Experts of a small language model.
Size: 20 layers, 84.7M parameters.
Experts: 112 GeGLU neurons an expert, 2 picks a token, a softmax router.
Below are experts of layer 8 (counted from 0) of a mixture-of-experts language model. Rows are named router (the router's row for the expert), gate (a neuron's input weights, with its number), up (a neuron's input weights, with its number) and show model dimensions 128-255. Each number is 128 + 24 x the weight over its row's rms, rounded and kept within 0 to 255. Numbers have three digits each.
Before each expert's rows: "mostly gets" lists some tokens that are sent to it at least half of the time. This comes from a sample of Wikipedia text that the model never trained on.

# expert 9
mostly gets: " David", " Robert", " Michael", " James", " Peter", " William"
router:143155177140156115124141150135164097151097107116184133110133153133115162136138131111123118126120116104160138084151090152108113096101103146140110143125159105102128149147149128109112108181119147156150077123123114120134145113119102152138094162175118128108124179131168144145125121154133137106115110134134179143118130128129135096136083090132117120124134106097097104132106164101123153098065
gate0:146151149127129149178105097123133085116168120151150126126110134149145138123135137099132119141129128134153141143137165096116153145173108107133125170150105112104147111151148132121110156173141117111162101134135139141106161167164129106145105104118070157133117147099131154138165143140175110098132116129154117101153142140132134088122129137119067147160106080119182079121119065102142115102137
up0:141126119099118123147103160096130182159101125138132154143100143174106137142146141111103181150153116126139148132160159121172131146143113094072068132149106097110146159125124155164064139109136128095125161126153134130128132146152167110158133121104105156079181116115119132116114106134149182144124155089122138156155118120168138122138151112081167143126106136130160134121163139129154115156135
gate1:146137141114169144145159080127123110088153138151141093107133115137160091152147124120175129105132159134130135179112141139162127104096097108146150131096179137117141131140139129154093090124113108109146116138153110091144124129097109098120087100121129094145132089119119094145098109129094156127154107142126146143119154137147142112159095112183119162106137095164121129083099106126123128139080
up1:096101153164117176084119082122123119141143113176107114141129145191099092115123128135115127124101140158139127116133119109149121130132118110154135131109124119109140128100154139078122146162113118091157115106146119145138122155132142094102110142119145103107136100142192093127082142173141126140165099125133133105120167149087116117118125124169070156130177101113102145092127111106137126123120

# expert 0
mostly gets: " Phylum", " north", " small", " water", " built", " located"
router:143085138174137086155168143143158094157129112135127117097108136115144131112135109148156126110113111137136128136112121138108173134121108102129160114138105126166109074176118137156163152123089128169095094111173124110115132158136123134139113124148178111145087173125154158165118113139078128167126150163158116108107170138121125116117149118145120125139142062094104151135131132136138130109146
gate0:137132126130124086155143126112130128143117085134160111143174105134132099172119133135145125151135133125133158090122149117087147162127125102142123112110101038120107123133129121155139155110128154151080107119115129114086157121103121137124132142121136132133145141106113118129113107093167130103072157136179134152129147138154168130122164144124116084117144162104144121136144156092122129108115
up0:175101130147146095096105108168115074111143131137121146098127116146115127142135149133088122165139160143116107142163100084138137112094157148134127114137126126105147106161127130147148133130104144140093124151140148140126132121112096092130095146122124125122144135142155079118096141126156156161155132103137125117130137151122144140100120089144033097132113108156125110146135135169110119102125
gate1:128152157140141127135138120119130099140178148117154114104111129090125101153122141130176153120144112115122126155123135102085102102136118141125090128134142102141105136137104139109131102154120166134163134167153146113099176149126124115119117104144144114151122138113155125157132164140127085109090115112103123138156135142138123137105108137117151132150131129097131158130079119108130097109125
up1:133104125064109156131112108096093133097069120110133139145196129128137095107141104105101146136167100140127113103116152102123124143142115091146146157159099115100144142079170116109103151129100135129103158122095087148151118116122147111106098095137168116129144135117137126101099114121065133105089088097159100123159137111150092133117126140169133116139146125156179107112167135107153134140111

# expert 27
mostly gets: "|---|---|---|---|---|\n", " ±%", "|---|---|---|---|\n", "/km", " households", " Turnout"
router:138125110148147144169123149123141119184084121113170140148137133101120167160106111110147146124126121126141157074156102137132115146151135149097139141123109132153118086143107139099091133167152134134115138140139099144169151118132144078127133144095146112116106140112115137100131135098179140118085149130185123113126095101134155109126117122097133148128133124153154134159155133106152126195108
gate0:123123115099132111102155143129140154136139131144156103099107169120106134155127117123160143138118142160124151107136119139142120137144178148117130101091102154135149144122146146168123123126090141119098119108142100130116083111161144115108117137110052177130128110149138097122124141112131094141145131153126065167170104197128116109162121132118121179121097099120116155172095124104130150141115
up0:128143118133141161128132123120117170153155161114121170132152124101138145119139138129062142098139156073111121128104175122122107152115142105139129133141148092126115129121133126146178106129154101133172115135140112123133135116088119171091131109137180092132136118140106126153138129147069128143153115077105181102096142151117131113102147114105118116154145152120101132069135171176099164146124
gate1:101165099082125072116104115162098133096119099115164072142093116156138082158141122141108124160148119118145163119144120120138153101146083103151127131122146157148152154171123122156135103112147144127138135134082149139109105122099150140122122085175143139127155130161163086096161187145101152114134083146104089150184154157120099142148141156114171092138123132150107118127148187131157121116093
up1:096156132101185103092115154139122095142118122105162103118091110146095112137082097135123147156129118127126126133142137149128133135151124156120167139130074118125151122160103143174129098134139139133105179140122145088144108094123184079114111104151142129158117151133133113086128187126175128098096119138127135138140148135126094159132148116084149116130108167155111181125155151115189103138126

# expert 10
mostly gets: " and", " but", " &", " as", "\".", " or"
router:030144137115114185105123123092157098094067099119124138170148151151136139083117141119137180132120099100134124115116115128166129150112135108120142139145106108118116111099131150119157137126116187135162156111157158091121113117157124140099095101116123097167121130131101140133117153107119113085099149126104129161128162150084110124107119068139172115103140129099110107164113147157124125148140
gate0:119169107120140132133210140131154112153176162163139167107092176064122079177112123135090134117134103130106100126141110103119106130149114104101126142134132113130134115114121120135114150149120120133131131126137125126157141125121143125097153122148119151115128145111164140107118124159144128162094130160141117119103167124104110125157090093123139153145160121135127106140097152138121078115097
up0:159141142163101125147135148123142152165129125146149125125106140160126165137113110086178111096146138075133126164132161169111135138108135154132116141128159197126134167152156122121093107090106136150117089086100107136085065140113107083115131122081109168152155125131097146183188134133129144106128144163116113106176125121167156163146127154127081133143118119106124140128151118090106102113149
gate1:126105175126127124107132098135118132114118136113117117138150127129084175123110134159129117147127100072155125098147103151110132146147145108141070103069135142078131126153121111134135134096159163154128089102079077097107127099095093152125100124076145136155152118083115165125156125138182088143157135125111129122146125113124133159126133146137131124142145127142124087127134152097105123161123
up1:120139120100117120097130134166129102107137143098101088103148069104123109123126142131113092129117134133144135149133152119164134137161141184160116154106148123087163122122124141137121104087123128157113111126106117165172148097122108129147139104090130134129078127106117134138112092144153077126147094106111136209130155131138167109088138150152154176181125082108109117132111178142161119125106

# expert 7
mostly gets: " Sch", " Bl", " Y", "\\", " Gl", "frac"
router:173112108127085147130117079136107131136101078112074112106084086157122103118119140148119135168125100103141163115122115102119102127137173098146119131132126126124116138105139125104133167151144115085120070134132152097141127144139130150121129125145072124116098142140103158194109161166145110156182106101121137143111108122118161135110131171127099119099139093120108108132119135134122118101117
gate0:128099107146085169116083110173118140108153157147168164126116102117096157132153142109126144144127113117128114166111150126095152170111139115173144133161112145154132135117158147087152087138123157110120147122164146155107132102141097114150130131113146187138154142102099121094099092098096142088118135143126139125156102120119139131120169098140143138143137128112145089106135148162142096116110
up0:098143144108159091084108130141122117112098141145131091174132108130135139146111126132119127131090098124108116102121134146133115129114156136098119129127123162113140166126127091169135102123163102190155161095140084151149063111144066138125126153107137125133147095108126141115143096126089075123113130152119123109122151090148087093158152117159172129092100116103146130105076126137101141155141
gate1:097103162155154178105119154127123139149131188114112132116124111113110111132088135104109086138128201115155116107186145122096144156114147157143153145096113077158110181070147113120132097124118135128119126100124062119149143111106116115081136132105147108142145103126083127143169129133095108106138111124119063147114117141095119127135139136154154151133130114115197134129077119137148121126124
up1:120133094140104127135123141130129136134159111151108141163152138121109095164163131119168175114110109186148141113135128112171174124154087151113177121181107152124139088161109180124137137155105071124108154123151142135107143111102123112151167126126088176099136111126149119126132131093167108111116168147101157103114115112120160116100089127097096120156169123144118129126167113114120136117099

# expert 29
mostly gets: "side", "aming", " inside", " throughout", " outside", "aking"
router:111143137105140116097146149144167103122149134150169117151163125151156126151120092079160094143099131124155133120143131157102143082124118135139139068142207115146137114124123142134070136108117157104157136100110128123149115108132136137101114078114094128113149105117149135114172113150106094111107113168118151127139121131142119148102114136104110105088123113143111117121133123107110096082129
gate0:102125174106142152163181119175147111126137150152133150063158109154102151170117160109119165148123101071122126141136127140126166143142178127112125156145138148124082107106144122120119148110176163139099118107146138109112166119155091128131101146124125161089163119169108123120132128117137116147121137118138151131126141110143110147128162129132109143126121164102114157098165118095131084098118
up0:137130104098130125098108160119126105104124084108124150151146148134164141158115138160139098128159142140097115130128141125107112130093097159124133110100112113136133210156135127094152146163090131114189133138117112158130094120128136094102124123143158121130118158102161158120099156177176135165174106134033108127162128151122165106128159113115120158167110140176141098155117166143119120159110
gate1:187112167102099170073117150116136078138148139168124106144149122105131159127099143143137123144116132115144156095116132162146121069139163135115137122112102107156110141097150139107110119144136175151110157110101129145145095110129154087102117136155115113136089129117096175133077118114154117075097127108132173121128121137117145093157123135127148117099134098126139100108081136111115115156174
up1:140108185124102170108072097140126133153134104141121119121170114089119147114176130162165127154120110156152106124090125108132110158134164172127158133153105118149154169143118136138131137073106156106131137127118170151156115148127143087146126125140124109085091135135168119181130132129144103093116151176132146200112131119068148125164117121083132158094118096155132141131162119104114122124144

# expert 8
mostly gets: " there", " There", " favor", " result", "1", " winner"
router:136087148084136168134109089135142118130141126108164111141119153126121118111104111142152154135126142125154111094119142106107152130152172122097141150113105118175135126158140172159107085136188134107133141083153183149129107160109174108097173142156093121126131099137113123116139096105089169134155132151141087115162095105110078090117150149161100107137113140125132133116148089112119112119120
gate0:133151139142120119104171166124146127173118158125127069161139130094146102142130104068134082102152157156122100157115099141158122151127152107148071121147132126126096130114156164129145152133124132102113138131089138138122166102160138135121132189130135112118167138123137128156115130109138108117144081108074132177144142101191118132102151093175122105112128130190137149105129148117107162135121
up0:145113113114095165153092091166121083143126088160096119145132146101172154115135166202156150169129125149153167087132142094095122148145083094118164123118117146125198127125151069107094146142113105144150085120151125152124125146118131091158130097137127148151136153099132145110112117150131129127115137124153092121106143166095139151110097144135159143101141085072138130177160153109164133082153
gate1:150080170129146161133123153143143162156091110109169153100165131143135120157149126116123142113158165165135103099150136112131103111143107073137088108139137120124145139179134126171156104122097120185108123157110146151135110155123095178126096107169117128133101140158166165137130121159160122132145122121130152163077167130183154128108142080139143129126143131122120181112160129156083191151106
up1:148098132128154164090116164142093165105116124134139127125107131146150106171134113139097136112143156175157124095149117091128139105150113093115101157143084123153130109151123099146156111117094114182116116123128107138146111122124132184134073194175115140103121110101141117112158126131123126148131155105118086148104146138181116122159133107127104086160155080094119157159138089109095143109123

# expert 19
mostly gets: "_{", " =\n\n", "^{", " (\"", "—", " '"
router:121115134131111150110101119110119111103114176130140140142138143128111143115162130128102117099137177158157138148165139128146144099123090097153110118119159085136157129148170103168139152118151083159167135126112132146143094123119134101153164106120182104081134098115135134100181131147114172140137120137117138094141122109162154126140183116098118099099131132172105117119141104152116122166122
gate0:186142106131132146104095136116127144127181144155146096131127098132151151155142120103158137124156116134149136110138143129088113122113101093134120119174124125141126122158134153115112113141141122137133152094124111156125132115172063109105122098097130120150107151175098168125097148152193098112095112105122132172158149131160104179099117134141083131115142152129154124149131101101107088102156
up0:174131080136122099170150130154100100089093141133091112122159090135099139122161109161118104142156139138104153150136137126132149159117111104136089140113103144138127094119149121122154171136142131148110114146100142144137154149096121137144152151117141124111176125062106087093127115145091154128123139158129119141124137103131113114159108124110144088157132116131131138135136127124144126165108
gate1:113119131157150150145117142110156164137138128121134131127124141152103106138119125179098162148097109104077156148140110132140105130111159152140138163111116137153074122105114145120094110096095177118097131147129101125108147098151122161147103113106126161097086117201121162156132135163095142108107134143117116126142089112088121071134109101118152116185128135139105126096127152146104098121131
up1:121073118113142103106139068086127105139147143100099122170121110116113150139132097160115140138161104160099135120160115137108115142108132134139128127092153122098150147111104113084146108122130121118115157145111103096148089128149146113121136144166151108148114163125090092100120134185123153158130115121159116073134115137115126126150098146149169141109158172140138114135107131131167101106148

# expert 4
mostly gets: " graduated", " re", " appointed", " married", " her", " worked"
router:141150102105087140116131106101144107116121109116125108121093154136168169096114104140140155157116096117123135158105090167110134140120169127075133106123133103172092122144104108122105128139133169114168129134117133160135149107102151115125147123138094130134131113106122115138133113138122105115105128102143140148104109138130092159112072133161139135139130189146164085142097139115114137151123
gate0:135135088123121147128119121118097109065122100091114101107154150132145146103128131159146125166135181119120124109113117160148119157140115148078106137147136141120155160137130119139164110145166158101168162134099155142119136129104160148131107099101162128136103126081174154120101132116143149144072142091129163131131150117107153128150093092113097113115127162115138117142158094101141109175094
up0:150127116119167154125119117148111163121086032128150096131111121153130137128181111113124131172157071140123174164111127163123075110092125123127120144165143144175134180139150119124143141143140106145126117137128172131127147123163145147137131114100109132115144126118137115124094146135117090132083104103143095142127166156099139156134140100150120149123148102135158094142128136094115104127123
gate1:162094138138115134145133112186106138143126100137133097136126155149101139106145136180154181082128076081155146137126166118143154151089097144098156128113128149142123158107182146151138134162161093098128118135153134176118158115145184147105167148112151088133127119156098113136136115125137120119132149141113173100105093164132168124112106151123131090129132132130101117131116141101148151136112
up1:144087159113122141149117145108131126107130109092119161127096143149131149143126166090097137155140178101114173141126149114120134142099130073129133112129116123166132129127124131139109125123133141137086124097167103137096108136153116115138189104136105169147086155152163111111120084114104134144160131110128091154165150123146147111087123107091127168108149119120172104162158169096137135125078

# expert 25
mostly gets: " after", " when", " for", " before", " during", " until"
router:094114150117119132159074131089140141139122131126145138182081116107085138138126106117136131192113120142159141140140129137135138172119126154128129144106134122115147101137133135161108116107135204124140127117161114147116100115102113131141156112163123144124125125149112121117109213136162124101146132115122112106111113115110115122109100127111113133087089135106150074105148123162115138100107
gate0:133108139159111127130145065154114104111118065163089162105117113126138138139119146121148130108154137153111097102124121128095126159143156141162145107146153142097136152118114138194103125141150134133181121140180138140108151074097160121118098162120141138148104102167118090129144126117091144113113101136156135129178109099148104125123189100142133087134109137183160137117117129097142109108135
up0:148133124171155155134125123168106148122082062132127129082101103158111111184124117159167102128115132155092174145115142118113119157160167089186130122156141105102180127130152136154132152157127119145161094145121146152088137115133143110095131131133108165135136115143108057139122119129134131155142100131145102097091146110110110119098143137111099079117100084160150151127116123077093127080134
gate1:146151158144143127114083115162104095138131093110108118130125124187121092128154135129146139082147148118106139135172129109153101129118110150098160124130125184134079092126091136085116135104146126109159158130080149140142153116122120140153076154127135144099105111104132170154149107146125157111124137158103108117137077135118103137138116096150111140173148127159129118102111149151143119107147
up1:159128089149092102094154175132139156153107113113154182150134111114144099110116135120132093130116154102124125084122171136092131158164147127143152159089126092165137134104143181112154099116104116094096143116184120140119134120127132146129115081117122150134100167160112161115174126113103122134138142114152147148120175166154144140151104146117107129143132134113109197120131118120126138124095

# expert 3
mostly gets: " Born", " Release", "History", " Genus", " been", " Historic"
router:125105171140146091154142095123148169154098122122107131119108141099111106100146105158122143117120092175121119091148183101127113146101177102138147143162093089128143120110129150114147140080116085146101102131125118115135152095126104122149132107119082124139098106142140089122125107111110141108100130157132122107150146130111121090146132113095132148158101125080170131136167093133157150121120
gate0:095120108119154128126111160130158101133161132151168119099103123160135141189155120136145141172119111152106090161129152134132130131086099139099162073047143156159175162154104127100147092153122114173118147095142160137173171109118114126157104146158110139140103089085136158143159124151120102149127132106114166124107101139160113104043135121123145195152130128144143124166106099144143125096106
up0:117139120156127108141150122117133117156119160122164134096106133167148124134151141157140132112128146151149119132101151139139112083081106112088126113051169172148155160145097124089139119107117116144095114148128135154125154103128097150149096106078120117125110113096132119148121117120139103112109133112114164134155121176154117122105144147136172155133102102084130135102138148125136140123116
gate1:128097140137144128075133100092126143119118147113129096174127154084137074129149104141134121085174112103129188116103128141132136101139156139136138122144118130138125094103132078155159098105112116154104144170136136114139146122136140147076119152139146126147093088124128127111175172104139171130076134169080085101178130124095151162100109151168179081140111138096149127116100134128099149124158
up1:097102155122150123112095123124152121098104144142094099122098133124156131118131152137123135171103092137098122088109086143142121072129114133145149162080136118148174114106115118077133123078112137170122125130128112137103095103124136166124185110130138113165096119159094137118113153126156122124084159132122128155171141141104130196094123112135143121169152108131144086181105145120136159119108

# expert 2
mostly gets: " Art", " Part", " Candidate", " part", " Institute", " president"
router:129086150140105112106141171135134136122167196148171149169206113120114130096130107124119095097117158167126132152146137109161105138170137106112158086186172153105118196088154143133158126126110149102127147079123144141123157155152126100119122141132147143104169101109164071136137109129133156133141132094115167135109089144097123123126119110141101118122141147183120107134154114131154110162109
gate0:118106111124130097064139151119103163137119117117135132118118140118145113112074196131086131143122157129102124127166122101133109141108124132152148105137126094135134124166165117147121106108113098128105127122148145103140147087110166084156161186083160114117120093088151120151118128114134099145132135103128106129057147106138114140102155127121157115141136146119154141094105154165102124116118
up0:127132153106127126211110119147115139131134102131125095153141124147121128139148116148138113118103122110114131130089136133103114138127143151119121106129171138104097190110130148096133135114140157178153144131153178171136098181086154127151135098070121168146128122136152144110145130109160110118150116116167137158146127153158143137163105134156122120138102104121089148128160124113105152157157
gate1:132108131128097140067128118085138136123134139125117137117167079142161144133143104088114085139114115149123178106123143143156096146091127120133115147167178127105133199139157156156130114136085119115140152100128118126105124129132115126146088111092150105147164141140120094135147155115127144116105128087118137131118117104153134119154107072161157152134131119144117131144139125100127133124111
up1:110138131135159141148098129127152136103107126105154114077117119129162209133120164139147108149165157085144152158164156120158147171146152114088173141096124106131130097131157086132102149126108155121143077130124105146148126094105129144107111093130142121105107127162106130124181113141137130154136092099130155147126088123157145122083102123118125141108138131100130089101112128138150123138109

# expert 6
mostly gets: " Pts", " eight", " nine", " six", " denotes", " seven"
router:117150144131103096129121117120122134150082129111136134074094105138115135118097119141118170139122095118141133130137144123106113102153137125131119107111075104100143153117148135186130087149157119151162142117109109085132157152095177118088095073171101126116129128143106139116149085116131142119131146151181150141113124108166086084138148138105129111132097133143082156138152077167106145147118
gate0:156092132109098152148176098111111087158137080115164156092129164135141120148109113145137103156136145168143108103108131163144129148134104141140106101119127136087161151160134109126150152152138105107105087099116126118131185129146165140119139098083126129132146155135120159109168137098111124112107104103130139135128135152114151124119063161134142118141120105096135097137120173135126130135069
up0:126142121112115138138132146107150084135116166149116139136162115111099139161138187102084100111117130104141143128135103140128109096106129106165174094117126162109103140136104108149131147108155107137113099116128131093145132116109087153132115117173142121110152123175131131138096143107130113171143103141096139111138172142091170138105160134114108125079101093115100161112097116168103144111122
gate1:151143141136108122156101140108126094139123151139102174159119123120164156163106109161067157128136129124109112128150179083101132162138159121093127145118092125164196158140133132135172136090115130153152129130118098142141133107116127097098123142116105137104133152108097130161120143150085147147087099124126113140118129108125121114108138148145120104122134120097150137152121123123146123144144
up1:104155131100144130114127120119118156113124129135127091125158105143163106114163151118113084165140140195127142135087082164140117098121128132171130135135182150104100109143090054112138137138123109136140095136127133136116119131154110153144165124115143131141128125159177136172125112095169088114175186129154105170152103150135167122167130154115125138136114121163133110147114138120091089117126

# expert 22
mostly gets: "′", "°N", "″E", "а", " sq", "и"
router:222123127148121141147141106090103120159068169073106106117107110104120126142136130153147118074165185149151121127123145151131155131077132102133115133140123112117118167127128115134139147155102106107148160145121110132120149155159107087095114122147128121146139148176097100104109189101140151131198087097171120123139144121185145130148107118132119132123105136136160144106153123130123108137172
gate0:136134121134106104124144124128151134129139126131147114104140130172073125130119128127102176136126105134122078083151143140143115120053120128122123109130145133137118092143149138092085150145159088129142123145152170128097123116066115130148094117110149106112169096119173130162157135170164101106128147169097089148120135112096145087081109154121104138108193149105132134154121103139141142138171
up0:077116106135146142137105108155124154110156084150115145153140148117165145143163124135141104151100136095129135137145112141123124110187150139104121117102115103118116144124094125124112147136138128122124171095136081101121128161162125112138128134123084166101154110137110109121106082085151148135124113120145158088128113133123096140127160122171141131114129135148094132102130089112126106115153
gate1:197145081139128177146149118158136103150156167128153125131156128132123112138153167090159135156102135135133104118135130087141138122166137129162122142148152131115064136154159134113126170115148136148142128124133112127142127091144119166120147125135085082109122145105121079117113125079173154116131129106121094065158097128106131124140094114116102134114125158134154150122139082126172157117117
up1:153124127153150117103115144171143151097139120144118094127145123138117068150142106148091100117115144127076146122153158149121122129137079108108107117136119135121155147141124090162149111135151125157154122125098128122088091093124100111139102171129139108158173123156104089172113162103123117085162133131119108139109129131105109124106157154107097141121129141111136092115136183116119111142152

# expert 28
mostly gets: " song", " vocals", " songs", " Nominated", " —;", " album"
router:101131146107122124125128130138142144133120167130156140160168125119146112111061103108109114110114112153085118108156149140099145114125128130121171135124122116117116136110112124103097103173101154107159168136120137106192113125163128103128120172150082160119160102123164094150137035128115158139097123174152136113080145090123098096125148162147160086136116121147130135132118098169158139196152
gate0:118100139137129157154138145126123089151166132127152105165121177108104094142065133132141129132121077155129104130116135126145149155115115171080157185128140118143095091119121104118153156136145138108147120123121145136094178169139137112081108132159136112157106145119164186118135154149117099116113091120096098108079096161117122153125111134144143121115124108120161132173128131163121150130146
up0:119115105141109164137127179129126140132160121159185116133143170141112160170097145117129192094128137134120108093139165125123167139119110157091160159096116114131082118127132148124103119166130133160125159099139133152170148155140130118103140156151079094127135138146134126118126123110108126128105097136104101158144138157155139095137152135109126146076155151076143183138134160161118114135145
gate1:131139168129128120099159114122087132112108107156117127122089132062139192089144146112096135090119101124098134123117161137091130137123106141124120184103105163170098119104111135191147115127138091133145172173079099135137139146138144096115114149122135135111136135111123097107145112150094130147123138156124071091095115111098134135113121159158141085132144137108160126165087164138122140105127
up1:133098172151152141125097094180153126103140120129140148148155137154060092121121115136104186146112090093118146134142147175165136156135113104109152112155148139095177102142170099155152140098114151080139091080139107066111142133107141121152099128146157145124142137102131112106133120145180133146144140128149163115106131134123108152114138138100121107108143127163130119158128114137142154129113

# expert 13
mostly gets: " School", " Records", "\")", " Association", " Company", " Festival"
router:165113163104157166097102175135155126110169142144151173138170176112124141088118135098146081116131145115142103112170087136137124111113128129172169135137170148123076154131103158115144090173148119134148171087105126123144112117122121124127092174111091109118126099125103124157145133116119143103104085139173149108119103133163129165156150091162138131081115150155124094108148147142083147147149
gate0:116117122129121146115123126144131095113144082132159142137130115112120082130118110146079115136118119174188068138104141107127111107122142108179134133130124121091106143121170131114088110129136120135130129121135173138113090134160166144125147101083122139153084122096148129119086126094124140121131137123139142105142154155106133137095111101137091180176138119113137157114099108114151163090121
up0:172187147135158119124112117107128110129097160106109082172133122121135136142107106131167130196112146111108171129089102120113128105125094136096114154105116130154139100113145140110140144111133120141112134118136126119139184112108086126161174174127138164153142169115151174150105114188125090089126116143104126168128138139136121107165117127125108133143128123113145152110130159136137150158120
gate1:148100136144118126141118120207127124129142148123135109132152158091127126123119141132092116120105100158161153125106149130109119121125136146157146142084173110100112131117133123082114117126100114118130146113133152120082151109119174139115102163115096091151145109105132103106111097084113095078085098141135166126094156107138061128150131160118142115103109157118160151165106112122115170111092
up1:157134122134103143116162137120126176077132090098137112183117146106142098109123153119156133126130104082130160076139140102133178133169140143134103133148134159131127145151138116143125108164118130159124140131103141136132141155128146130168199118128137139116121119122158102127144119149092099142127105151106142173133136123063119139127149187109114135131129136161072140148139166126126120115105

# expert 15
mostly gets: "Personal", " real", " ISBN", " illust", " Associ", " academic"
router:081115110129118139109064068113110164127152144113090112131132122142128110116155128194107146095125129176078113127128171115101123083121148156091130144159126151148149150108109116113123123099122101104072137154116127133173140143105153137158105151092145123105142098106132092089143124150127122158130075133105156152084130116105136133144141123157122156092136159118156121097091138149098126126124
gate0:122115142121144075140116110129199151087150080141138138097130130116137122176131136140148118127146163156104156119161135144138136114084151090137139160106144125151155131119115135078164146120092127121137132136110099134152118128068126151141133111136087134126120115105140122096133163154102144130139159150145128127105128098112129111130106167160159108108164085128157097078100102153106161114143
up0:106103163129133154131148153129163163143125154083125103134169130076104159081118102115094158116107098152138134116101128157125100175128172122130121145163146058130126139157149126124123123144112109139116154118130162127131133136180107084184155118031121139148142113116134134085104144184147119139129138095111130089116095112141137181114164118135127093147144134143134143128118097112152096173175
gate1:134118132140135137111072120124106148141191119173136079155119161144162092134179143187150100121142107159118099136096108111142109128111140124122097162144131130149112138142137144114132107143104157121138112149072088136062172123087114146121143104111114152140122129146105115112138141128161141153129102078126129133106105086113132141071106155107114148098099115074146121104146176143143117136107
up1:120110120151111163106118116130136114110153130135147121123115124144137131136148114169184115133153101163135054128112076117097112146141141117129133141141110148167132127157169140148106121159106134118137120127097089160094121196105091144129131115101109152127119108142153141141159091130178136117087142165128113138115091097117132164067092127147097127077110120064103157081134158105145135127095

# expert 16
mostly gets: " appointed", " elected", " military", " sent", " chief", " approved"
router:108155088115104101112135131115146087122123097145092189129108092146144112137089116116105158110116114126090119137145137091143153153134110144080178092151154148157113115103151179145132148125115143132133139101154111102118118138194169116119113115127132159083133123135186147116147191164141125136147129125155126102144123106098150107147136108118120165147082127150137102143114106101175153107112
gate0:120110111104143110107127166153105128126111097118146134116097137128117128125088127081145142102141130152107118139123096125100124167165147125167119161133091118141120111118130089102148143134112103124102157158114130149084099110119147119132156126144150116172143151124116163139145150173091154137095144138125156124099166124124108180102113132135159138130117126088102108129151137169133126144134
up0:118168103137105094131116142118110146127116140115116103137136100115135100096105124087128171134109107130116128094119119068126133131132132138100163127136135153189102088129151187101127154145128131096096132118113123093120128125152152137117103090150129117112150133131119122169132134126138116111115106141137164108119130091096116166152130138108166126139137170100119142145146126151153132074105
gate1:123124132112128119106124103130169140146128151131163081094159135153110120107115138113151096105102142117149129121136139131113174149141148131148158163146129150154149138114110134113095089141152118126136138103088172100142120128144133134089129174116164080159135154095124113150139153170136131164112088098165146108123163119104078128102125138154144142137122132147105152120116166141117114105117
up1:142116190139117109112168124108086126131107151108124145188097122118129149140136121150122121161114136147117134141099144138136116100133073114119155136110101089099076138128106143128152175144097099125146107112172149114148125115116116114158147146146126145129122145132133128109125081086136098141132159168126154130150079102162128145141176074113143116186151159140161135132112123166133142158138

# expert 20
mostly gets: " Republican", " Democratic", " Labour", " Liberal", " Candidate", " Federal"
router:132135105108092125118106141124118112168094112103102144133134121153119102157145107145105117143140103130099141121107133139167123134084104149135131159130172114129125140186151117106148105101185120108122087126148123135099097127101100126129123102114150164111157154137146133133126148086127120122171140118106159152119072114150171126147096129095143160133126144092121155142142123145124166155074
gate0:143129137118173131059119140159123144104127159107146129158113168154100135122148137082089113135114100080123111157120159120165112130131074181125163112106094155162121130152121121154110104115067067111093083142084118166062145094159109134137102129126124145098081149125139138138156156116139100103117153128115130140138125128142103138137141123108111169095186097092101125125129140099137152111122
up0:148142127142134118160126124107139123159143087087126146064093128114150200137090124118137122135184106124113145115104094161128143110121131136141125131118124093116102087122152146137122186166146155120136114137139139119176145118105130126142165155127126128166134140164138150144143128147170158135126100150122135138099121173136110140156117184092143089163097077143136136126124112148124135133128
gate1:145116105112135164146103106103127163119106116135094103146115110124124165154137081156068177129108127120114103085129132119178137155110103178086126145146117112133115166148139115140128125151126105127140136131131129139130116141106136101148122110122092140076102127122135126139185120094110136088124146095133132144086075135125141159174103143093113119164089160136093140150170130161147112130092
up1:140118113138106125128142139124123129152144137109153148097092141097139145129142102155131121118121146107128100127189144109130170103120189128164125103124102109130098092135109106160206075116118146133120132094115082093131101116181107105086130124108150166122102154160098151148099140121112157133122130086119117142094136131124095135135109164139111123133153086137126158101123122135118179134110

# expert 31
mostly gets: "In", ";\n", "born", "\n", "This", ")\n"
router:126142159141193136127110119104123133150094118132121125104103099133141123112108119070177143141127146126132108203122138134106113111128132114161139122084114128136136113122147119128123057090137129116110157104105155138107111108134151138074111160134155116085161113076107106161158087123091118116136080130110107113089138166113110108147133107148134103160116103156117103059096157123149143141107
gate0:111146101108154076164126097188111137146139112131130172115110133148102159093140096138146123117151120105120138120106119116147180091139136119159107092130083136149137115154128133128104183072113103119143157152139120126141154127146118170140142132128135103149097123129113108144112122116138124103120147164144139104133166118144117137147138128106114150138131128130113140084108105111127086086135
up0:132109121099084120134095103119133109142124118148086101084173138158153135098160166106140112115167103090155131157164159095143126139100086104147101147149130115127099157124142134124128104097098120115137126123152118151115118179166125141138142147112154167155102148161118107164144124151108090119130118165084129161166149186143131137131160131116113170134134135171139128134111140144121113128126
gate1:140132152126127125159126168158092173178114150134145084114134104121142125095138120148170106137140136144161131137076131134134122134117147136107097129128098172111120126092134121103144141117119098136126092141130085096106106150128157121098120112119129123120144166146122104188103148144096131147104154103155090107137156164138131136152141168114128072140161130101144134138149103105137119161154
up1:096161128118124100127167180163118172113141142154128116122106093118162143133134160136124148176142137120131131122157112144113167117110096112129129109110147156121140105145138137123116089149107132138138148147115063070094144117113149072109117109152122118107167164131146099124157112192112125170084132135146125128157155066092084143124171136139161115120141113137131128130110111105147099114114